config.toml
num_hidden_layers = 9
hidden_size = 160
n_experts = 192
experts_per_token = 6
d_expert = 64
d_shared_expert = 0
hidden_act = "squared_reglu"
moe_layers = [1, 2, 3, 4, 5, 6, 7, 8]
router_score = "softmax"
normalize_top_k = false
routed_scale = 5.66
balance_loss = 0.00956
balance_bias = false
router_bias = true
init_std_router = 0.0174
lr_router = 0.00177
vocab_size = 2048
norm = "rmsnorm"
norm_eps = 1e-06
tie_word_embeddings = false
optimizer = "muon_variant"
learning_rate = 0.0134
beta1 = 0.9
batch_tokens = 131072
max_seq_len = 2048
train_tokens = 507700000
max_steps = 3874
dataset = "wikipedia_en"
Below are experts of layer 3 (counted from 0) of a mixture-of-experts language model. Rows are named router (the router's row for the expert) and show model dimensions 80-159. Each number is 128 + 24 x the weight over its row's rms, rounded and kept within 0 to 255. Numbers have three digits each.
After each expert's rows: "mostly gets" lists some tokens that are sent to it at least half of the time; "comes before" lists some tokens at least twice as common just after its tokens as in all text. This comes from a sample of Wikipedia text that the model never trained on. Tokens count by the router's weight.

# expert 127
router:135149156149166131110114083127152106119124095134157127110140135158131172163126154105134109125132092167155121049160149100127136128172148145159120170142126148176132151142158133135149163130092107130093137178095106073101103131144138103138130124
mostly gets: "General", " general", " political", " Democratic", " official", " Council"
comes before: "ed", "ation", "ly", "y", "ing", " of"

# expert 176
router:131107126109085108117105137131117122126121160151108189093141147137117157120143132151100144153128151096118146159143127160120147104143124108132106090121139129146138110143130103155161111141086105116139121137154143126152157099112150106165139151
mostly gets: " several", " However", " while", "le", " him", " again"
comes before: " ", " the", " in", " a", " re", " to"

# expert 177
router:132153133113156131099118111141181137110144129079175119141075152148109127152160146100132170131128100156127109089158140097100074146109163127116117119119145152149161150098138118127161146128095149119115102150115148116107144202167134133174135100
mostly gets: " defeat", " kill", " represent", " count", " change", " control"
comes before: "ed", "ing", "n", "d", "red", "re"

# expert 100
router:120123128113130148111126079147139126146112122153075090141139132145104149117094114150091133140163110139123105104156108180132145142199139139157123089110145131082132168118143130135148161096108099088108161157125147136136153100142116103116129097
mostly gets: " both", " more", "ball", "ating", "ities", " football"
comes before: ",", " of", " in", " to", ".", " the"

# expert 43
router:112168134140132135104104152084135135096136105146142099164108127163122173156120157098156141172147121189167160109110125124088112113142147125123142129140128125112127110126143111115126120115087157126144104158098127130156107142144111143136125117
mostly gets: " football", "Personal", "​", " medal", "Career", " Team"
comes before: " |", ":", ";", " 0", " /", " career"

# expert 95
router:131120149098134097128145122071158108158110154124153180153130119115130108121131151109139119174096143196148132113101115138061177179127141131134141116104153108147115112106089129134148092120162105121119168094116121122132139116140160169155150134
mostly gets: " from", " during", " after", " under", " between", " into"
comes before: " the", " a", " his", " 19", " an", " their"

# expert 175
router:109097144176120075177154142154099165111130124149168098119085137172100139110091152124164143096127166103131183159069131099110117086098155146129143142130168136143098144084145152152152103100139141155109124156110101121152110145098152151136097133
mostly gets: " 2010", " 2002", " 2016", " 2011", " 2025", " 2017"
comes before: " |", ",", ")", "–", ".", "–20"

# expert 32
router:124119172128122078145089113102150149103143108149131140153120141101121100146108136087168084120166168162151165151130142140125173120087090120155123104116144159118112122113168134146116130104137143135141141109104142093146159110129092131142129094
mostly gets: " /", ":", " |", "′", " ·", ");"
comes before: " ", " 1", " 2", " 0", " 3", " 4"

# expert 10
router:141166099131149144121109109147148146128114149113090173120157136150160092157103145102142136164107067106133112078151096088119152086162117132152127165145107135084093139125156148116098144147101102166119138140110138107079108148143137114148111122
mostly gets: " Service", " gene", " control", " require", "structure", " system"
comes before: "s", " of", "d", ":", " and", " to"

# expert 38
router:161116091105098129127118113123152124155120131137137150126118158152121139165165177153091080124150146188165129176084105159128137084101129104133141120129103105145145126091125109098160095094150142168086148084117164146120098117135155116144101152
mostly gets: " and", " or", " &", " but", " Or", " +"
comes before: " the", " ", " a", " and", " his", " re"

# expert 157
router:125126148167148168128124117079137150142121143134109144122121134089147145150132167140120093160115092169144140164156127154121155102129095128074126104096125146145095098084115113137156123101177139160114123106146155140112095121129168105151129151
mostly gets: "),", " but", " that", " and", " because", ","
comes before: " the", " and", " ", " which", " a", " he"

# expert 102
router:111097134110083110115120135071117133122135183144124147153130133160126128118102165098118161142134101109155145100135114132127134124201124123148112114091147123151150133136157143095132155117146101112142138170095099113114139158138151126126137127
mostly gets: " used", " became", " made", " him", " held", " won"
comes before: " the", " by", " to", " in", " a", " as"

# expert 160
router:083105130146161158136115096076139166090150138139104155161129125081127124166083173138119112147131133126159155162156155165111141151144136115069136067078112159150110126081122126131148120116160148161136151155128131120132107147144142107148122123
mostly gets: " was", " are", " is", " became", " were", "),"
comes before: " a", " the", " ", " and", " which", " but"

# expert 135
router:144148142117109088132114164095156120118156134174127154145103097092098137097126120110111113123097147114106152099107101121134129090094127187082163102117143104134106108072114122162132145090119120146123094153146148131131100147102103103107087177
mostly gets: " The", " the", "The", " his", " their", " its"
comes before: " ", " first", " f", " re", "y", " p"

# expert 60
router:144105097129136157129145115109120088123155113116119140125111106101118088143129129190137110114086153116084168122109146055125129150130115095131115162158102105128137137139122146106121158102128153118122126155146054091120159116157135164132157127
mostly gets: " William", " George", " Black", " Peter", " Michael", " Ko"
comes before: "s", "t", "an", "son", "se", "on"

# expert 189
router:141095104124171142106096089153113133155101103130068094129175147122115129122155122126118142112172107147100161113135137154140108112160111126117108119067151167142135128136134134144162142142132123103060115176126138134113098146133137175131163130
mostly gets: " wrote", ").", " said", " second", " complete", " received"
comes before: "\n", " The", " In", " He", " It", " This"

# expert 93
router:118115107071134119107128117125138127084121093119126086094118104134150147142155152142138157155102142102119128106124121118140158120118168153102097105116173159174185128108131157163117112176114124151102148152163120172138131159108146098079110100
mostly gets: " same", " war", "0,000", "1", "0", "000"
comes before: " |", ".", "%", "00", "ly", ")"

# expert 140
router:151128105095138181154121115150133136134118137124072110124078156136141131163138165148151116187145109154132101111158108143122121097175129132137090130124145119114120084109139135114095148118129128107171147172126129120145143122147147149092104145
mostly gets: " school", " life", " University", " club", " School", " area"
comes before: " of", ",", "s", " in", ".", " and"

# expert 50
router:096132144133151155176126161112109139132133136134147143118073147148156147125161138096157140097123115175177100147163174115133100163115160108168121088119120113133100144117124135138144151110106110134148119143114130102181110141131131137159139187
mostly gets: " work", " creat", " pass", " return", " continu", " start"
comes before: "ed", "ing", "d", "ri", " was", " to"

# expert 37
router:140069091148133156115086129160149109169109114104165125129154164116121085146157102129101082132117154132098158107149145094150153142127146170135096169102133110125082137130132107155133117132167153145125117152110121141097177175106115139169119116
mostly gets: ").", " though", " describe", "^", " song"
comes before: " The", "\n", " It", " In", " \"", " He"

# expert 109
router:160125114110108091114152129132116161087134115165116119114090112140139155118123120135151126087156151133141142169111102125141120094108184139130142070132135152158117143158131100097121130164149110145139118128112073115144132169099164162129102120
mostly gets: " 100", "000", "–2", "–3", "–0", " 0"
comes before: " |", ".", ";", "–", ")", ","

# expert 70
router:140123120109123137161122124158111156132101157097128140153137119130098143126175129097147090145123128188088148156111125143133111110107138148127185142149125090162103143084154108121108131122184160143135122126140126155105140111119155112153133144
mostly gets: "---|---|---|---|", ")", " University", ");"
comes before: "\n", "-", " 19", " (", "N", "),"

# expert 145
router:144093152154136154127110118132126118102125133111134141156109109148122098126122097102108119151142148120155152150091122138007117091110132115156179128128145132163093113080119108145124087086166156130101100089136130119141150101103099138123157132
mostly gets: "\n", " =", " =="
comes before: "\n", "-", "|", "==", "The", "In"

# expert 180
router:167167135106140157145154114150123093116137100155076098122148105107133107123134153154162118117115140123149131122134139157127108151126128102137138168157101134129172141143132106113126088169116124134118148124129058129147118149129103141150092109
mostly gets: " Port", " claim", " post", " water", "ň", "ject"
comes before: "s", "er", "ure", "ing", "ed", "ers"

# expert 191
router:104146172108117098155125111110128132139129160128156141149091114089110101101159127116168157117171146154157142168092092141101134132091151095126120128134162087150095116149123132134159120115136105093106153084102148114092104090133189157078122145
mostly gets: " in", " In", " at", "In", " near", " during"
comes before: " the", " 19", " a", "c", "f", " 18"

# expert 81
router:118096105089125119100081148135124112171103085103151146173080130163182145152110144160115107081122131096151127159156115130132108135141139159120098109084128139135148123174122156132155110126133148141128120157091142127117154094112161157140142158
mostly gets: "d", " d", " D", " Ad", " open", " will"
comes before: "ed", "ing", " to", " in", " by", " that"

# expert 15
router:133103121082133152101108143160126126126084139103105102099143165126150182152136138101133162118174093154072089098166104104124149164156143124135118109127172152167132154130130134144104148121106151141110118133111122118113118105122138120117173123
mostly gets: "tten", "ful", " performance"
comes before: ",", " in", " to", " of", " and", " by"

# expert 17
router:145176106104158126139109122121148130137149131121124099121172147126105099162133138119162142132140115133119099104143128116137130080154135117159158137126133115178101153146144123078107148102140117130104165151121121109091119142124125095140148100
mostly gets: " Army", " Act", " law", " Council", " Association", " Court"
comes before: " of", ",", "s", ".", " (", " and"

# expert 152
router:158077125118125094145153123119140090113121144119105104118167105107116144101143145144155115153125114124135138139098130150111174151104154137143124068136171126164111123092085137137095106130191091135111182127107140148159151111148136119137105187
mostly gets: " from", " of", " between", " around", " about", "ary"
comes before: " the", " ", " a", " his", " an", " 19"

# expert 138
router:080116143164136126129171122103103152139094142121158131107114155146112103104148154097163142116151169100139143108099137113149176100099147149108132115104144141163135119067103162060128113106140129147109085091126137151151109108084113141103155118
mostly gets: " 19", " 18", " (19", " 15", " 16", " 20"
comes before: ".", ",", " |", "th", "–", "00"

# expert 141
router:114178148116131158168124154123106138151126144108110109162158149154113145144168141095144151174153113171122131095096149121092138107167116160139178136140166143096118077111160141140126143085126125093132124142117115126130135109119121148080117157
mostly gets: " ==", " Location", "Species", " Born", " =", " Country"
comes before: ":", "\n", "-", "==", "•", "="

# expert 89
router:153131089105134102112126160154198121171154092126142137160117162096113154126142117098178138148072142106127110113135087130147108099129147137113104164165157154128138123122131155145145138120113157151143108085109129159118123105096095116113182155
mostly gets: "c", " sign", " c", "ac", " gr", "ec"
comes before: "re", "ed", "or", "ra", "ing", "al"

# expert 21
router:138112101115109109122108141113098145135112149088081142130134111166103109117121147087132177135161110154102119121153136176123144076173127137158144146123159165101135101102166142149122176179119139094158167164114122122125091143145131140112177144
mostly gets: " album", " known", " published", " Born", " However", " Award"
comes before: " by", ":", " in", " to", " as", " on"

# expert 64
router:113125159137088123121122107112132139091168124113110169146086154142085160125120095121165134131121146105189118153129132121093119097096146111120163103149118101116115170159167098129180116123114137139175094083130158124145116142172127132137117152
mostly gets: "–2", " She", "F", "–0", " British", "Y"
comes before: "|", " |", "A", "S", "L", "N"

# expert 105
router:131092159100164095152124131126148155106125117160142128128139151088117111127111165137140133090141141136145147141129179132145158120107116122148132111086127138128098118092135138150109141090148147146119137080096144130146110127113070088134140119
mostly gets: ");", " |", ":"
comes before: " ", " 1", " 2", " S", " 3", " P"

# expert 2
router:126126104108141084141140156119136101141159160123077111125089136066139107110158116114104143117151127153112108125167131170123099157121114112160111111099125117164165093130120111067151135105154136120154153094161131126175159086142113145127131119
mostly gets: " both", " cover", " left", " on", " car", " much"
comes before: " the", " a", " in", " of", " to", " by"

# expert 4
router:107140125109099164102109123116155137156107148111118085109144140149109098140117110161169116163119118117100105107111121092156126130161124140136133132154138129125148126146088113120097159111144116118132169111167111116135142163154140178117219144
mostly gets: "shire", "ville", "ley", "by", " Henry", "ie"
comes before: ",", " |", " (", "'", " and", "ton"

# expert 52
router:153093133083129132138125118153146141118116106119108192142122108161152143122119175105142130099098102128130134130122132124157114151119147135133129117110085164144114149157132138135102071127092090113092130096115168120110110133151119150181130141
mostly gets: " continu", " allow", " require", " appear", " return", " claim"
comes before: "ed", "ing", "ic", "ence", "d", "ment"

# expert 47
router:123114125120131144127106124105123098130152105176111119162141105160178101164125153149148117172116148098128107132099081122113127121129122128168063119088161130147165109157125184105132129110143117133142141138168067154136148145143119144129153123
mostly gets: "king", "ating", " due", " building", "ing", "With"
comes before: " to", " of", " the", " in", " a", "ly"

# expert 167
router:081138103100123140163104174142156177166097126120154147128126141128095138105099078126130119138151119119158150153155139122175150123113131106145101112139129142115095149185135102099180104110148159148135097115130137130130127125118190132118170137
mostly gets: ")", " mo", ").", "]", " st", " Mo"
comes before: "\n", " |", "-", " was", "|", " is"

# expert 128
router:140102107080105123166132112104127108148146123143116150137081150098158121159168140128151119106128146114112110161117127108115150114084121154096111128160121109156141099112163139113111093133145163139178108072133113157106131079129153084119110165
mostly gets: "6", "5", "8", "7", "4", "MPC"
comes before: " |", ".", "°", "%", "00", "2"

# expert 27
router:131119174116100130103127147159111102099105115149108071117131164105122114115159178116098125120146132120102148113171170145135127126129121150115117122111149129165125080088120099121095111166096165138084155155124099146111156115158141162129122137
mostly gets: " Am", " William", " River", "am", " champion", " host"
comes before: "s", "ic", "ed", "ing", " of", "ship"

# expert 30
router:088071114059108103153116132142105125180121157171125175153107127110156119141125158106130133101117112130114105144120102133114153082150140147136102090121130143134152087098128170143101171105105113097137171161103108151158166084145115112084133131
mostly gets: " used", " based", " began", " built", "born", " located"
comes before: " to", " in", " by", " on", "ed", " a"

# expert 45
router:107111127113156152103111135129141127180169119110144182132126141166160114149087133153148135111103105137098127102190117094139148156099123126145135140172113147125124157136133143098138094080139112120105118144137079128109156143158120118150124154
mostly gets: " creat", " help", " develop", " what", " allow", " attack"
comes before: "ed", "er", "ing", "ic", "e", "ment"

# expert 159
router:124153144107110145094122086154143154084085114144132126152169126143123125116121118108158165109131091124092119080149135150147112124125155095158147163148148173114110141138133088174112169134095084118101105095132120137115094134122107149191127126
mostly gets: " inter", " creat", " great", "udi", "duc", "ix"
comes before: "ed", "al", "t", "ation", "ing", "tion"

# expert 137
router:150146093114140142122146155130138094130116111081096092167164137149146096144144168095156180135141142151120108120154180132133111147193090123168112168155141140128073113086161090149151145082096136120112156155139121115131160082147118108132109143
mostly gets: " support", " season", " director", " result", " version", " list"
comes before: "s", " of", "ed", ":", "ing", "=="

# expert 173
router:150110154090147124121143159098154145135119181137141131137134157135119085091119131130136168156117135145163150113112150153070112180120157145145142115098181162150128111094114121150128118146181145150093113104155153128134139103137130149128158132
mostly gets: " join", " by", "With", " during", " feature", " include"
comes before: " the", " a", " \"", "|", " 19", " The"

# expert 188
router:125105106121115078122129158127097130157111158143154110162136111127133122132095136102118124177126148131143128075085103143139126135120107177069157160119127122105101112088116124131178111123167142120127146145100129098143163096093165156121119129
mostly gets: " known", " called", " English", "American", " located"
comes before: " a", " the", "\n", " ", " as", " an"

# expert 29
router:128090116144149095132131185119137124126143134147125145148085132159074104102108148144109147124163116109182159172089128169144093139107125149141093105121127120166134150082087115147102152144185102161127127131130128153178166137177143119143159113
mostly gets: " began", " has", " along", " took", " had", " start"
comes before: "\n", " the", " to", " a", "The", "In"

# expert 132
router:117144130187132121129131111145121135099130137116133093111107119127136195153145131145159133140117146157107163138122120136105145139183134087141144077079146088101134117161153124115113148100130132125154101167083098075154133143122147114146134115
mostly gets: " other", " school", " football", " women", " professional", " club"
comes before: "s", " of", " in", ".", " team", "'"

# expert 58
router:152164139104106086133181176101178115128148129167153160109120109118114153102125129098141110122131156116138143138105110090122159082115128155104162132132149106119104105137137127149161140102123128144120118140140163131131113130109115072101102159
mostly gets: " the", " his", " its", " their", " this", " her"
comes before: " ", " first", " United", " f", " re", " same"

# expert 65
router:153121118169165090128115157133124145152115142147064109110148138127161115132134117101140112183114087116099094123145102140111157147177115115158118137133117159080094136105153149125110134107140123140135132149134147140139159078124118093122108122
mostly gets: " species", " system", " model", " character", " research", " world"
comes before: " of", ",", ".", " and", " in", " are"

# expert 11
router:125156167145172090175090144116136118165171143149103103128107140140159145107171115114134111138147078096123075163153105127128136144133105125103110123118093165098147138140109131096139121133100151087123131123148156106152116094112077111124109109
mostly gets: "s", " pass", "ities"
comes before: ",", ".", " of", "ion", " and", " in"

# expert 144
router:142112156111140122145128105084142106134153170106124152164121121096141113118151151102155148169111132144144110132136149144023160167101142161157150112102146076148133112142098131157170094114158108111122139078123126155131117151128121158147149124
mostly gets: " on", " for", " after", " during", " over", " when"
comes before: " the", " a", " his", " 19", " an", " their"

# expert 133
router:092138140145105089174100118115145157150122132158133183146118181104152120112152072138166111092193136122179152157165125073141127103129118119138104102112132075120092110137137128181143130120099120160129114130123122095154166120137147130127125136
mostly gets: " Li", " Le", " Ri", " Her", " Col", " Vi"
comes before: " |", " ", " 1", " 2", " 3", " 0"

# expert 123
router:105128156122110125148134155119151085157116092141151146113077132143091109104088101122093151134136149132160163134090132132088149078121099113164135079143147102157102133157122142128134096148160148141164126126128172119122122134109123121087111102
mostly gets: "==", " Mc", " H", "\n", "==="
comes before: "==", "\n", "===", "The", "In", "|"

# expert 12
router:119103161130158099146130128101135150152126143133119185137137165164126121096141129104092123148147128150155125106107115159033164152148129153098147088136125095176136127080104107146142118115152143140125114115114118101150131143162179130178096105
mostly gets: " to", " would", " can", " To", " into", " became"
comes before: " the", " be", " a", " ", " re", " his"

# expert 117
router:118125130065126126096124114134141095153155156144089148114137154160126150154142135099104123141109107127132166169158093147136159146179089135129133119133171126166166107120118103131159105105109128130138124146095158112136106153131148124171100112
mostly gets: " been", "ly", " early", " However", " became", " again"
comes before: " ", " the", " a", " re", " in", " be"

# expert 24
router:116156104134116163109097098101117064106140129157090096165119158095094108106142084148118121117133158085137138121133142146148070160100146079093142122140122116123137133143116107097120105136139155096113126114139138145118116152132136161118136109
mostly gets: ".", " Ya", " Sha", ").", "!", "Y"
comes before: "\n", " The", " He", " In", " It", " This"

# expert 80
router:143121077091141148116120180158080133155133130124138094185105141122152115126102116172163108127116085109159116098128165127149186155186148128143113122169124123171070127153129127155147168120122128109123157149146113130132169097128150110130112100
mostly gets: "k", " station", " head", " K", " turn", "к"
comes before: "s", "ed", "now", "y", " of", "h"

# expert 5
router:143128095151133143127097139122175133148122131149099057092131118137146118174116115135113182179111096127125092079153103130159173117135146131142095114109157179116138156116146123109103163114139110108112133199124118133092137104177118098130140119
mostly gets: " music", "ization", " political", "tion", "ological", " critic"
comes before: " of", "s", ",", " and", ".", " in"

# expert 84
router:125186155121139126118087153093115135125146103160160168174108104116135160121097130107150110141151128154183160148113144079116114145126146119114134117113106100153165107142142140163128077120109140136164137102126142113140127097114102121113125138
mostly gets: "MPC", "•", "±", "See", "Q", " San"
comes before: " ", "|", " |", "•", "ur", "w"

# expert 40
router:157145114168111147132118124089146154115120160124098143160157161135135146172141164140091065122133102184142122161119123159143148087111099132097156155113078139126152103080095105110143090090161144161108128105118170165137110101137149090130129142
mostly gets: " and", " &", " or", " including", " but", " than"
comes before: " and", " the", " ", " a", " which", " but"

# expert 110
router:134112144150126095150147155142140137165131141121110114153145144142142153102151127136114111106148085097142130167099128158143138137138136093114150105106133120090102162135146123127109138108135119080123134153153170127146107131095088098158086100
mostly gets: "s", " As", " very", "с"
comes before: ",", ".", " of", " and", " in", " were"

# expert 148
router:149129116135171138196162163116133172123122143112113128131094111105155121145172132123149142189143143140117096133148137179120177135154129101162166137152133147119109131121165092109108162122156157142153128158123109133163104124128116111125120108
mostly gets: " years", " season", " game", " film", " music", " Film"
comes before: ".", ",", " of", " in", " and", "=="

# expert 54
router:150179170157106065102119107127097113133113128135186137125099122144172182112149083106136110098174154139177092154113116105127135149103133101109128115129105094130116119150145111155128128171141155125114153126116130123127143123137161156127159147
mostly gets: "±", " San", " −", "%", " +", "0.0"
comes before: " |", "%", ".", "|", "0", "±"

# expert 182
router:132124125140167095180162128123136140137113116108136101095097119144107082155135160135118110113105150107153166143106122148130167110096111178132125136131118149161118138139137095105140107092142099114123151119129076137108098127101138100143108133
mostly gets: " 2015", " 2002", " 2004", " century", " 2013", " 2010"
comes before: ",", ".", " |", ")", " 19", "–19"

# expert 113
router:094132198137115093116107135093133150129152141116145081115146138111116117160068143108138113093132154131167177120162195169135162140132111122133167103111156158133110129151133136124113117109122152144144155130093147130154154133139051121125112110
mostly gets: "=", ":", "|", " –", "←"
comes before: " ", " \"", " 1", " S", " A", " 2"

# expert 186
router:104179152149131137118132070138136112124127150133101126158137174131161141131163160113124114123124119136151116095143155147140137114126104134170163163167140139094156141112167156138164181135088173153162109089115131127130103137130104105162101127
mostly gets: " model", "•", "Release", " Class"
comes before: ":", "ed", "n", "ing", " P", "er"